config = dict(
    balance_loss=0.00429,
    shared_expert_gate=True,
    head_dim=128,
    norm_place='pre',
    rope_base=10000.0,
    qk_norm=False,
    attn_scale=0.0884,
    init_std_o=0.0,
    weight_decay=0.31,
    decay_fraction=0.635,
)
Below are experts of layer 6 (counted from 0) of a mixture-of-experts language model. Rows are named router (the router's row for the expert), up (a neuron's input weights, with its number), down (a neuron's output weights, with its number) and show model dimensions 448-511. Each number is 128 + 32 x the weight over its row's rms, rounded and kept within 0 to 255. Numbers have three digits each.
After each expert's rows: a language model's description of what the expert responds to. This comes from a sample of Wikipedia text that the model never trained on.

# expert 18
router:141157147113122125104168145144081168133125122097137133097144095132171144128125106115112130096104110119079113155166131125108117125121171141129087142135076147114136123122148101151104105095169188
up0:141115088129095107159105153163163154084138116119105114108146036158142113162113128138190111138127150090128172131155170141163103124129064053169091144141136127170141092048160110122178133142128114
down0:150162097083169133149097120125114149109087115098097134133070147129157212157137098175145111107096160107156107147157090141163145138166121130161186134142145120110116093150158121111095094099115158
up1:086113121169129151198112149121113169084105162079151128129145119118176109115139156116157060113098120108078138121106091097151074110145169094135097109086141107104094060170132111144125157146135132
down1:097107129161100137172067140086126218105126167142134246140115100085177067141207114124131095106135079131153117146049154158083163149141187116152188121085153142171137097106154162115120162128115128
up2:163098127148145157172099100166144116106125166082131100087113093135122069108104105134163104119164118213099188077082127117123129100149142106137147065171102161101178130137185091147129154120140121
down2:151116146096093132191153096091151119124194122057089130025144072115139146138128133171063121130147176159122116175164064168141150163100125122146142168135136135141080125173148150126113159134142138
up3:082117151166181116095139178122066106106114109095097181095113097146145105175175100094122119136109202096109153166113125133160091109180148103135093063176170013132095132105116133116122108085136132
down3:154159131162132164097124156151164127166132025106109141067103140134083139119142120087140109108132172123100095115172101166046086130093124143106125090143135143141158111159119147116160046087140213
up4:135123175177121156116105109134122069150179087092124056144099109092100164101131072100165110180166210076110138187135109125106132183072080173182129152168113101153131101100106131162126086125100123
down4:155124083136107114168147131144114086109090086190159103155132116115062157132086083150137129203134168081126155174072109112149138071164157146168139117081079140107155165130127127169147101092100118
up5:136124115121119094082137183134152092070132113133169114159167070175098201135167081127138120110096099103146079169111101145167072177142102142131104134211145144130092036088133160142100065172123131
down5:100151157088152058079112157143140113081112148161145100141165097142079146143181110152093158118094145104105132139058100167142110154077133104141150113146119100164116107097161114139147153114082185
up6:133140132098126129160160126159122194039195118023133112176147108129151116167133181104130106134124112095143109104097056078145130076149083109061085101141136127209106089126084142174120052094165148
down6:143143151140206156153145085139137113121189103107104114144078151128122055102244180194145082120131093096129081161167129130092086132102191085072126151172148147168115124173146156127087085130085173
Description: Pronouns, contractions, currency

# expert 47
router:151132130143055167105121095098105159123104110107131084110097131112139164138149134167127128148146080117107126123117114135149156131079091113126110196083134164100102109148171195086112119091106124
up0:107083123121107135107152119110130139131110107088118134146157087158117104178084090115107146176093138133148113141142085141082097161146162127210135120112125161070124096115079168144174121136114147
down0:157143141089136104117124134100128103127218125162140108129161149125082161112091135113048138174160103112134157139117172165083151182110064170113123152186115112102092128131086111144109169108193175
up1:067126142127161096083223118178112152120110183071117188166119140094084107148060087117071091123155162169124179106132116137168113113120186167088081149131113106078115112132060155167183127168140120
down1:111125138104113115083149145120146075134112100087143101168170181110076113146099096088128118117112129162100085162098122141137129108127151133158173153137145100109124138155134129139148187157127069
up2:109152152110145140206150126098208112121126114113174158223110139100143148099155133051128115163159154107146140127124134162127130150121166126155188155115094128136184107051171171097203142147102116
down2:163099146137140202150124116126117163122107129145091167148091099127125119151102085034130132155176158114149118179112122178131088103102139090109134143094105149104190110106136150102104154100189123
up3:110099156080209119125176176111125114184125185133090109047142155096083176093066100148144120193155132093113125159120160094160158115159089108166135115125098066095136158119082121111117168133157118
down3:131149138130155183158076146112145127121138143043129124129164161108115147136168103162142121128112119123144139118136090113176110096170154123121182138128112143113183129151090125135155140161128106
up4:088112102080118128141148190104091116125133139149141137146140114152082172125063161116147139132103086156161094093057189153134111101079127136130134094137153141111157088136192093112077128090087138
down4:146088147138127088158121128179117174152100104172104096097136163137207153156117099159125078105129203142130053112113151152134151122170118170121144113150130152106088115114116097071098204128137132
up5:134128136160115185133158122138097108153169143152183079085127135127106164075169111114129085120174136129201208157080178098138087056179063129140176127198137149139062141092114109118092121125152138
down5:096100162174136148114119089159109126134146196168077110131095145077136101076102156118154114070098145191130155128082184093118165115142118125084105078203166127061172157151142181131142118198137211
up6:121116127129116135150195162133165123118106096186182094222167146116137135157156135126126151132147129117108121100058103105166147123182127110188130123093158118103135146134151133110150089133181201
down6:132074101179139188076115075143128188083139150081109090109096092119147097081122136143100182092131188161117129145095131117145165143150156176126143160116159123090121172107127138126138153133134119
Description: Word-initial fragments

# expert 6
router:083153135186087132122161051094165172168097176156092150168115118175120123142127134110161085104117156136128131064144108141118148117140106119163104087148093121181098105157108132128102092063199102
up0:117135133141085152197102128142093175140116163119076121034137133149113073147138103126090187128137162148144152154102167156072116088093126161151115153153184093082169118119119107141087119156093101
down0:096130151155105126144139161119071137087122133137082130121116144152132093142150145140122151109160153114184132103117192146108107074138098174081154165087105123075149166163136100127168140133079135
up1:158040150074173172151124102157137130133145124136157144132125146151098130083099103111102112123168107093125148195031106104104142120139104147187134071142202156132142128108075089127127134161156117
down1:157070088077085128142074115153142083123187166170112122141218203068142120154064164079137144168189091129088136132132140129128146192106115126087122120100103077114068138128120198120147105061145085
up2:092120081150118091117143146047169073143124142150133094096117125144149064089089180081151126139102107129115125135110150155120130193121133077190098171140184161164100145127151141132091086119137095
down2:144162144126096123091131066206115124071135103129189156115122117108118110126125094182107166124109133120160113146131188056134141135128168077170139176164105134148135178112156162122129093092101108
up3:133137079150067149116094130154154090128136121161180134146100131132233151101081147138081133133135022123124110129103110129146148165129135119126125142098141146169128098141102130118153130165102107
down3:120141157108079110117159111058144183132140134129121097123093171081097164110112096173156140158095091157084175092098118091181175171152133103140135110100194115145079127162126104134099063122155119
up4:177190150110086143122115053114103162155080140127149156171187174071136190119166152157132125132152185129152176164128091113125136154134154186116108106172135161138149106090178164094115121135141171
down4:134111122115143092178178136166130132111133113194068202146118100124127178177112158132136082089168117092146109150172108109109111113165212191173137167153157186140105123109161113164090137089133165
up5:165134139144147101162211065157232096126132140167147135126120081155141091142128128115113147178136146115161163119073142070091068114122125117100099129175167160109141083126120100100156096139129144
down5:094160154139092086154135073145124066181108110114149112168075095144130089182097079075105200086085178064124113120131178129098099173153140176146127163096206156157109071120123071092150133098185126
up6:096108163088088117160135146162157152086152130093072153176136197164056094109105102101103073182117096126149107100111102137178123164177129113142140089087161167133140152146176128106125153153169121
down6:103078117159045120107110066137094098169161174155083118192180085177133147042099167111116126131121150062079129175146177136128159128140106137135151185069111065150119151158128203114130151109092166
Description: Head nouns after the

# expert 51
router:152162148185099131190086120126120174093097154117101139182045123155187086173153115137193224148110167143112119089179149094122147198164117111151114151143132158154130098157115130123145116082152130
up0:127127097161136192133105158101150133125128132099090177139157157098132150137148115127101136148181127071158135146129108144134125099123211125080118090177095180063080134102115138113114139098169122
down0:103163113057094126142121135090116106105175140110136161131110131160106144163131146064085081138107138125175157166146139170135186159141201129076163141091146125140173148101125133141126123089071071
up1:159004110116109115116142133132127101103149151144131117111135124154112088117107086096071117202155165189104118134200176094150106137123139171168152131147019104130093133054110098155098096130132118
down1:124173070074086083119117149139127153142119138097140053118124117130149121135093142116119157145156097145111113095068084188097134154161149125144116106097157054159210116101153128116157200113142117
up2:140148122136134149122155115106094118143146153109146136145149102168167107158124103144088152140119134110171086173107158049137131051144111139181175100181118147079078106141130097091160078179057145
down2:069163138146144113096087158137133194143093171226152094098135141143098114144207152116102148100069141113172154134117097122152182115128134097139136130169189158078142183154144132094098213134167130
up3:163108091138130208139128126122120131126131148144127140119077093072113071112142119077119115085134163125110095129160120110132153162095094079113115105149156098178150096143088092179122153156084141
down3:119139056135128129111068130089118095052128126069192132161123159127089096137138160103143182139110131192089120150155139138123168130144082136135145167141168137134091084139130144205161132114139162
up4:157182137123074146110106161087112138155131165126190084127081147121154102099095204110083139061137109163226134141163122103154143148091098109144115097168144103128092142137159108199164169152135108
down4:157105110088169184096117146084133139177132097131127081118121175167137103127119145074134080109129151100172126097124070201139133081104150099096152165201131147150133139150109071115044186151054149
up5:083099134107144171145089124163187139162137128156136068130092084117146096124078117177096138147131109097129192155160102132050167165120121171138158148153162158124191137124089159165086169132107135
down5:155120082144160067147163197245172152121101146120082150137084119134149112125081119118165152142121166128137162110146062085159094090123114146096148113166085116111121097160087114167103123155155131
up6:118126135146123142157160112141121113133121157154151086129078115135136132137121127160048099129176105181132093131106171057206105133149126151153146094156101138136154129149093120102117095115088107
down6:132118096123116148103117138080120111167180089132127101114063096101062145155128074069078083145146126122169100115112134108129136111177097157145155165107114113119125094134147140103109102156152134
Description: Science and biochemistry vocabulary

# expert 24
router:162138195180163132117063104132057131177109090116158160149115148117101136128121158066103107114148114116124117115076143174110158150107146144112118144199082150117149103125091143136136067106155126
up0:111091129105118137126129135103109154130184157114140144116093172084135089087140143122149080113097112079066146155171082076134176081170068068148116130069140157109108089100155127142150111115107120
down0:108120181141139152171117142116106121148122119091153183183130123122076151122121130158115162059122108149129165149132164108152157101137152147129104165159136159154138129148121071145143110103146113
up1:175131063117105145134116125107128155103163109102140118119073134134192125126171203112110140147168080158161100134150151107146157149100079141122130124116088117094126113160172130137147100166151088
down1:186155061146109075160105133110090112093062135166095146163087110116120146115186144056118164157160108128171119182121152133065113090130148122118151160115129111123073159157144108135199102213174086
up2:117130139116104162115093152196163153113131139169137148097080117132138126124178131163145117166089130104105126115143188081144114156131141098146146110093147155145108099109109093106176084115101140
down2:102140155085166126094108169166081138142135108130100160084156164100147067107156102143126068156151186164160106133098102092108105108154136122169100111128165123124194170147092153099094108163100139
up3:042085135157058147153088134111127135104097200116201127144137096070103139131131090139236063132179159136165131135149087138141184098125139116110122139140150169176115082161079101056188098067129151
down3:156110129069163079074055117197112118134100122096171140103128174151120144096159143096133060102080094130161151085109168138157112162103202152166106155166117122165103147121155092110112092105110180
up4:029062093135125123121117103126102092104113109137145057125128102080080124097109152117159085146121098131123120134131138123159098167080126115118133110072119110109143130159198193146181097117138105
down4:164140151109109099124143140142123095133158090102118144116062138085123143111113110145104148098108130026128146143064125150094128170103179128134153134088139099119035149118133121131120052096143138
up5:175170104135208134106142144144172146097160191110104091151116104166108131091136147160167084143109143197178076084160203135157138165114117160078138093137056169094158135175171125140129095118140098
down5:137086149166133115079077082107124206143167121109120149142093096114102110150157106118181153098091138106130110124142174099089130130083116116143105162107111101145137113046091121131087129032149134
up6:113084139149142104192120037176090112138109133071100087116185130060127074132103053188104129151098149198146107094136208078188089172161121193178183131127133115077134156151137101154089098139114141
down6:107122148166105181156122127133151144093147181085144081124158182119189133156073102160131126106156128145117141179118079139100185138191127117177195125101107125157103127207114147107152153110104097
Description: Capital-letter abbreviations

# expert 41
router:146176068057121132117099187100128106106149079118115133133096106140168102160127073131136086128123168123115174115139152154099103167156175164086092158097129153109099127144133134117140096174168191
up2:176082150107160131086154118087160150143201144091154178062165092162043094136131113067198123111085132123092086140141127148185157073148075159134095145205126100167058120134088144132123104094137121
down2:116123109162133131139154065076103170121150123155091147148118180119148125107113097104117134075131079153154084147129063147190099141121123128153152166102073123105129115118073077192086115140083127
up3:132116156103107111131158173153121097108104076129070150214128138118129086143142066150110144153076143093134093177111151087180091096162120094136110142157149089145161163122135178186135104177147123
down3:141120129138130156115076095138158126117124108112138151137146170080149099101121075086136119103158141124137164132145179171138112098148124138127154178095127137103122184117088118155095106100138169
up4:110095115119108126096120115129132176078165120157072089103169028118120137088117126157099120144124130096113145200151110127116146143085203081171150108132134167137166142113136105087179136142145136
down4:155139099100112145146120167173145108119119125115085063175172149071144146162146175147088114117135141153188113078115108130191109139119127126121159131174165105127107175135119125072133168096104172
up5:110145075104140047083142132148133077068161123118171100101158107094080111141089182156101145155168148160095109109147123132127128136093114143147146109184143083178152166136131096089170148104106117
down5:103243157131178128113185142139097109120129122159157162151080150152185136108116131134108116118126137126140101112130139177099145120111120194132152151086139130167080102150143152172168154090160145
up6:103073115104139194159120143159101084159115153186083090130087147126092106150086125176098123179154099142139123149137140098136108138125072149132099108137117131145194112147107095122091128096097097
down6:133110153086077158108112176099122177098132174134109131154109125140142071097101130121130090119139024078104116134139174172117161102191154071108150124138096046132126131151106086121098148142150159
up7:106121126165109141121112136189190078142120138090147122126145114107141099109148067098064103167146129094155097077151142154101067110154126161082112066135108149171162138106185106119154134122120066
down7:094126069144040111156162124153078068150121128126179191120103113121182102210116131149085190100160059167173152138133196129141161078169147065085137123186085137161114118091141151160104173137163045
up8:081125162125140104080219131110145101145096082127140088115126127107109097133072130093168154130139112152178118200089149099200127075164130152173118098112095141099124095177099141117051116096142134
down8:086147141120116141132108130128158146130152127164127137112100070163163126141174070124156054119202186138124109155115102196132118073161127125146106202124092113166112126137120172144095132134147122
Description: Prepositions after nouns

# expert 25
router:128099063099134131115110122106126118128117163094148063185087175148169117123137162108141121163109120075116074195150165140127140177155071109166148123133085130104085121186102144097116147109159083
up0:082141142150118151197043112091153086152111037148144082149144148105075184145094155116119125113117151101123110082140058098096163103163119141123122135094126128113139154114135160163103118098167142
down0:115102168118082140100088124159117077121094112091148152175184122180093152174075067161067136100117188138088141138145132139123165115126189129139123171065129119163163152163131160099106121119142196
up1:098138153097138212159133207089127152143119115100134077102141090102125123106084118172103099172049093132118076181166117141093114094102112143114101160128180123181094077108119128140149143121133121
down1:119184141187065068088153092124145154105137096094179086130139134129063094124112153090174120157090106108130132081096128167125169085118130147167129120114099160148092122138159158147135137121093126
up2:117107124102134103200091048127150128113134188083056131091093134116103083149150089137083069098133169147146124120155090118171097124129126164146131163162162139115155092104149171144137061090095117
down2:112135119152117175153140098133086106109158106114133189074087136127124118130093102151144196094165074066096197126064112102093160077094149084164148131139129118167154122166134147131080031124128092
up3:118130082126121159107147166123106179133147147152140136138117114092134033093143067106180132212137143152129140147111162165145159113137102121170135059148117150105101047131148167114111144121152122
down3:110092084098094142066094086151139173127145180176133131173058155132125112159146124156115147134147153152143109171141068158173047116161146147099116103119071115144161120126115151109130153139092086
up4:081117135122115107122160164190129134153151123106125152117188100131083135113159067157124096156127147182157120099112172087116088050123170149108060074155155163106148071088155149182154098158047126
down4:164154156129173186171139123171057077081135138139190157114106070129128118143095136162142099188130104126132124167100121140118143098121131113154093132178161109118122140163161091123189145126131080
up5:126130145079126179106145121111135151140136073176130149140139156162104099109111059138123163121128077103176132124113162182098065080148143139149100136080140110116083080101096173143129149148080111
down5:165187124090130103141046107142156131095139087120125170069148153128101092201147116228151134095140147090174120063098152103102198096152158081123113108123081107094148127148159133119133123097141085
up6:123176099155114175084104107098115139074113199083130127152137152101102173109141170110147133115128042106133148096169152078113170154090139090104074102150095141118093054125139126105094111083155148
down6:142135126131095044130096107176133117127139155102080158162181145159140085158144136138154149099137172115165146125150132084122115120050152156064126177146093113122179167137113085134131173132056122
Description: Birth and death dates

# expert 12
router:183197194142047127154068090119113109121092170144107079173115134137112148150088155135080089097081163128127115080128105146143141097155130170162177170120115159083152164153124122140137167092169148
up0:131145109148102149170188163165116159128129130152129145114131130113096073079143181067109094134089131162063084155157148054161126139139142138073125126201131117150097106189167118105160166123105175
down0:122123121128099116107126093128117141154119162079089112145123139137102133209126146160119201147140114123109064122195028135119154103153131132162185127211151103130152088120116155138122128088130147
up1:091108160094150103162132143118179136167136164139128137150170062085122153127089122089201126105110085134067129183125122194161117144166123081144166125203139125105138146112158160161095141129110157
down1:119089143084231122140184181147131120107111147136131103162142135113117188094149117123119117123073087103192159101146128168126073149138148151148085125117153119096092157090166065155101119180125101
up2:139055143162146093102116137128077099085146184166146085094183134101135156088140110166096091138158147049121107165110143114136122093082135135156141150137112134096138114121085114152104116149126134
down2:133074132133087132075088042112123099169124128158117126109125124113194145097110092141108180127131043100117096111126137112113152097089112177151134144155156124150081119120135142160148172120146092
up3:105143140149085121163145124157175093145136136093057134151145103108143140121070119176162103130115155100122161096170127116155071117113164096136157086161121148077154143120079120114101159135151123
down3:178072210105149128144176155111117109113094158162152122152133188196131158103197106153108097124113114143127181098159145131187105160069125215127121134206109115147174131122140103177130163171110147
up4:129118169125145145097141108073130120109100164134153114136198121134160063125165160134133133149183164125155151117071105119126134109082179138118127146184143128183041140127134124152189072124166119
down4:096117144138164149104166100145099149136132102147176167113168089181159115146127061102144180085147149128129119133073138147136123093109140165155126133173097115169135167171184089153162153157077123
up5:125103159126176090141135150120109114159147107061107110115129125073108126134134116077161123149139111092077121131131112119165105110143127149100090147114156058116151080100147139071218138132098140
down5:118159153110136129134105150098130175114092119118151090123138109120151155173083148111113138093176170119104099181151098139116119084124129189093128149166125124112126186156142077088116161088107115
up6:080104082119145154107233091121116136104165151126140141100166071139185167113129126119114121138159077184148182133140096133070097151136115160147131046107162075161091116122114129144127150137180114
down6:160130109093157155111126179159143139113132107156154141137113095133105116155113091104106096171149119121183145163177123177106115145137127106115084117092183140135085117064159149090130206158149148
Description: Category and field nouns

# expert 8
router:134180164140117160102114130124114137087111080140151173096178093114077142118134148119085157130125072096115133146098134175116213132190125154118126098138113129137102128137180127130066098102176100
up2:164112125149166171097080118192187095107135105158127056147150062093149154120074115158130117102121111113103138115093115146072125084117118122182155133154123152087171072078119113174135186153107142
down2:128164093103112169128115122091102116158131148166193175105089095098110106123103113106096089110104146141127126144125139149074160162101154125125135177181107109052160138096106115140166076105159101
up3:124106138157116124175112136131133150081152128061094111159088108146167111135109099135173148151148124139121058029171162121125130080145138148106165098145148132079178154112143097093149174116178129
down3:137104133119144104088177106096068146151134156066096184155120150145099139089120147158167144212104135120133164068108096152080110059115170159088066113163114094138151219166142132086134166089146105
up4:122077117128066099071117096130109133114119162105116121158123154125056141127075100149146122133125105089100151098065141130084093151128103164102140109181098090127185146161077155105108090160129116
down4:097164072152131138133133135089117153120118121146107127131085124168163073098091126164102186143180155144126131145084137109181053182134083104106174113159121121117153118121141124154089158154075139
up5:128070167099140154147102069122111158121154122085155065098167105105140182112122144106151124119130124150123108128191149104139134145128175105094080037161088141156121193113126088065164104176167096
down5:157170167122152135128153126116143091165092137141171106102106155198088113161114131131139146132192124128044108161168117163117184111155162127088131127152136150183103186083097108095105106088094142
up6:130120126103135144089132114114134153155125132143177108095175120125105131111113100120132166127098140052091141163122163099098099137112078172103059154140132076158088081125099102120172130183117138
down6:128090106111101114097115091089054172152124118154089164150133106054154128123134095129176154053068138105136142165073198100120124103164123131105132142060115154129130142132130136120131067094114119
up7:075149109137109133120143091118129151161097153177122097174110102121161169217101139110134121106133106099047108166190103110152147111114074150122155098160207113182162126135186185152161092152159127
down7:100178153105106155098106170150094171196164177093138192102095168123100140108139165054156149140120112093114087127112183125107110151152110109133095116152139172150130105120055136196167133109080174
up8:097119110144175163145128146126194093126144168125163133162142116149112170130097169150202155145134129140081075042110131118136119195119127163099087078135161061174080113151111085122155163113113090
down8:123129131131100140118108142153202113196148102183154181120084168138163129115146143108206108129161127179155114094184076118139160165120149110141124149197102101157158172089106112160156061120128122
Description: Sports word fragments

# expert 10
router:172116121124110148080088050130127178076090127125121144145118170108100121141154111138104177128142046147157141115133132136126113190092108101141106174109077115147136139169184143106160174071159097
up2:109099161090102119140096155150143156121139152185093128098117116169135104171114109160140123113173114100141147121168094095161134146165149131150127110128170168049185163122080098123123101114121161
down2:133183161162101142116087067096060165208145113120164131068101112140236199133124137173177188113159162152119089111123125075081134117172130115151097114084142152141176130080093132141128138120100132
up3:136157111089131093156171139114149151120146144119103071101124110130145121093185073116169110119099111069105177089127147125112161169143164154095153124110142158117152174114128073096123161151120137
down3:132085167116050156108153125116149116154107107114145119161116102126151065084125141141104119136158108112125121190133113169140179120094147130165184153109156124098154084129134124071116129179108088
up4:124150188188135132116155123176172074105167129138138175185184165142160140133123146096198157160107207060123103120111132072106105150168099151128149085191148134143161135116157114161172147124084090
down4:190143139173116138119160116109146135108127124183114126144196167122170125156107164068063188142095140113148134075148156121154143157115087093119175169047172136072191131142132109181130094141203119
up5:093136134082095130090137121189131162129183132163129162057142156103144072128119168171126164087211132144130084175149138127132180130148158166149206121099135161082162174118123141146172110126099093
down5:183130098134109102069098082163106122194161119153164166088133137067114134095103177126187167169092109157088143112132145164152162113114123119137121150093131125094155126146082144140113203138121148
up6:121152165197176113108086162092069153146104161162126101154123192142140148108075120073143136147100118156123137101106148101106173129151079177083157139181123128108167119159109069110122136123119197
down6:124143126195118099106123067123110126141134121104102176116119122063116097156216174107159109160152112124091097100133149153093139171165125100089099142155123143115193111123201080167123143152059159
up7:148114099161164077111122122108060162178171132047121096121128102170102090109155108108086140111134128114193141152122132110140181064040164123089113112112170112131074150131140107110082121167123111
down7:117109142115156117134134092103160106170126173135177137106089109173094117153128105149141123170113106112129164136150094163194110061109141092162177091108159104061100123180152092098113097140182107
up8:106176148127119133098159175108184167136107102111111092127112093120134109068066134086139106136113122172144111052133115109114169166145187109143135076164157064136076217152199120173073135189106137
down8:067084146171134123186130127150102161123101076154134169158147173147108103103112157129103202143108140132172172193125077152054100086121146108131057146081155111145082125162121131133036149141111110
Description: Hyphens and equals signs

# expert 34
router:101146083078087156109066033097109162135228101137133127098061066157167126171127128127140104110121189169125153136088168093159099125086100091070171169142112111153123118133121147127114011112114121
up0:157120148125136106118113144137108058062123199123072104136185124078107197093145178131140097148149151097127106192141117179153107149134173120094068095123134143114098103103127104143103176126142176
down0:157167145131100085149101152080092088093136101140143154128192169155137148080219139163129133082123161185130173139164074167118132160184161151131140145095131114192119082150127085167134159116122193
up1:095142082127172150196134170129098171135112138114152112163139145102150121127085106165150120154137133106137114060098128087061165135106143096134190120184112227049058175098184142186140155135128158
down1:071127196142107124122118115117153106083170177121053114131121125148190086185131094095075151091090155128094107140136143154106130189104128126133159138122109120130187076172142159160146090072128096
up2:129088171128160108123105113171135179135134144119092102160130096051146046155159184124125141129074126151144144115225116140127126082123228111125153120139151179159139109162155099130216125158064180
down2:143096137150161154085141149153149136071127156162158130042148097121103140173140132127102070106165151203132140121092155124083109149085165098144158200073035098114106113083148087117136106134174118
up3:150092128142160154119098142133151043075121162115164121079126130145092104087153135176129141140118126127168128181111115110094128148125105134149125117148133123087138144115117154088093122158146087
down3:134085175144115099100107128116077098087151132129126164088094182133138167164086096105089197131116086143095120132101152168062169145122135181157202094167142131119133122160121123140135075111158116
up4:121100119133161108119114105180164163138092123128095166168207120147147050145141133080127124144056107159161191114207058126116186138136145138151089099115141069131171141134066070179153155087055153
down4:118142121163133103150121142143156105162161169093156148138132122117147154116111131129138139094067128052156059131121130078164072095122109134099163153147146109145049095125185128067152160202159095
up5:042147107087082185090196124174175108156128138168177171151129136172078064125128138051159160124111140139129094159151117102079130209147138119123129110118107102120152097121063154120136134148055128
down5:118132105123162077165155186121092098116184161174093090082148108131100173161113132142107133158139122112120123131123149165125102131068118102114073150127147149109136145148106084100062056094110118
up6:165134189154119174114137099125108135106060115150085077169123121132111164154172127119142135131121140077071173177116088142165142144106165142128095076131171098085124122129097138127157117191020132
down6:165173140168135104102120136072115125096091184154177123160091135091168086122050148166151128137137167137101080131093091129135084113147101111148150054122078109097157096131149088124149117114102144
Description: Prepositions of place

# expert 21
router:115152193172158117070166060142126107206114071098106177111097153141152141077078123164127172106162117078163128097130147212140159160118072140115095138165125136113172147174133134079154088090120078
up0:102142112125177188123119128152100105123144124136104091160112181134152144125133154133135144201121184097060144103107108127116111062117180094042143076078130073070097121150203144119170062146117143
down0:146122095136185200116118183158109120151115126125133074146060143148148169111113130091102131074125217125138171119153120160115106093147102082100088091141108115166126086080176101169108139152136122
up1:119135144132082165143145091133142177136129218131127128165106102121145121186120160145058059107157147175128169135199162095144130152087089174127126100127110067178086087104136123120105152115115101
down1:094143110119136142106195154206099084183117167183104096137163141152133131116110059145070044159153126159128122125126154125157084071093161137128051124106136123139074129102137172096149142110112147
up2:085173163108153167151140098181153124102157129145136142128158149150157149085144195169110139157197108157119126127109152132172134015090193125102140151119161169149124116083246080090126130140130102
down2:147080070130183147139141102096090132103116113137059133173143110115130124108142107197125101121128114093117095133066109093112111131210095091108159118123153115178183190062108161132182109176123121
up3:153118124172082132098146113112096114113115118225076127091139129133116081104136168140165125157143153160127142160188126187142148158165083110160091113112117105156153111098123071129079147128085105
down3:163124098122100109104170148095111104133171115161094110179206168111139142089127152160095107123116112171084127178141111119127125104147102188157165139106109106172152138101103144113099163113107100
up4:112142102164118161094097063161116134143116158097153135171133073084202178137124162155130175146116120141158104114123067140161102176126106116097106119133121133134149128123173063123128123130138116
down4:153159130132126129126189184135066121151136066106095075164122183145197106101187129052132134116135108154100157119103115221163182111148139163092127132144140160149112106107164147129129137129164139
up5:053120110067119120142107107102116132131135104052106094063116185133089088084178119182084138130075127177122130117102132093070125176124170093172139124115124139112091137142197152181102135105150138
down5:138150095126070132133132127095185170060075103094156124141143100140164098130115138098075101110192142154119129120143120106105149119111154120121085154136156169144129075137110128155116160083194149
up6:085150141129087113110154099109163180070134187082175128125088149110124155093159133134131132093110137110109155128124095124100122120106140105099186133105123105140124124111168097125186112153060196
down6:093151109099091113095129052123083093153132199150184069074081132120094117079142146140093100135151128100087101215101127115140130143153184115085121103085161169112154144128155109146074135125125119
Description: Religious and history word-starts

# expert 17
router:143138063124069152108154070101107125178104165129094158159095164162112152161156105134124174109063102107134102103093095041101154144109106112129179169089076077183110101118088189108148168160149136
up0:083138111108142072078115085153240096075132094089081103104156148132106168133171086147097104140155116112114115077120165032095093106053166169113115135157110178181117132140120142131116079132124159
down0:089129091109052170055101035135135130140120137104078146135172088109122146092096125140135139145164121109095148096130183127133148104113143167123129134148106120056136125129087186130137139128129114
up1:135177119125098179161089156106147181152128143160167158168133126132165144152183112100140109128124153099058154122149174100086179115205207154115101154113139092138109082140206131128114104153119127
down1:130086129155123144153119081157117160101136171117153147110163175129107059132094167149113124081102110179116124138069114125134183144094161152138155113156108131179090089206137146112119176095094083
up2:101122153144205124141154138162098128123140152158096055194138134103083185128127127106141117125109103156122124120129070069178052114071166128147100127168165146132087177172112121084158178095094091
down2:096102062144154125172160125122130115117103173164149139179086091088122099195110115140169176096073098104175151094166170133100151153153134095131116068083130165156146153091118136075115070131095138
up3:144117151105110165135118132085127162189137091140160112097128149142172049160052133127097155117149110103127153155135084131114120065146168174158123094121134090143112120057127137182108087179081077
down3:106109161159103141070128070127066124129138119150178151149116190131152108129113048091142053161171143115136133107155143153169132170089078076096115118152065087192083091123165130161122087101074159
up4:158127132057147100138184133114214164129119111155104136087134096133132115174101154121123133151144119125114153091113094102136154074100126069116144053159108161158163085165167138094129108165114154
down4:143119154090167098102130072145126182125163123184110068127157170151109124158118184119161108153094155098112054122155117123117094128099146097159161065189157126149087095142134105086122142149129138
up5:133114134138141163125100133173158087116173174113175148111141088168114096083131134102130120174102167145153149097087089146075149109126145073107087097116062092145130113094169117133075131149137167
down5:173112150149196105081156129135150124123074160169097170107097152107154098131083191125158138107150118141068160127102048153171104147183166166137118098152160165116105152195161074110101173136097078
up6:103155144079162135137085105122112097151119115109083116213146094128098186050095098131097148122140110124107128118132118125136134170074143084110133087142099087157152099086157156116164125214117126
down6:102142110162116092141135088119154101098133140155147096166076100135073116109138134171163152144119116151152122160133095160124158160114170078177148135125098122119179152132113144142104164093091185
Description: Date range punctuation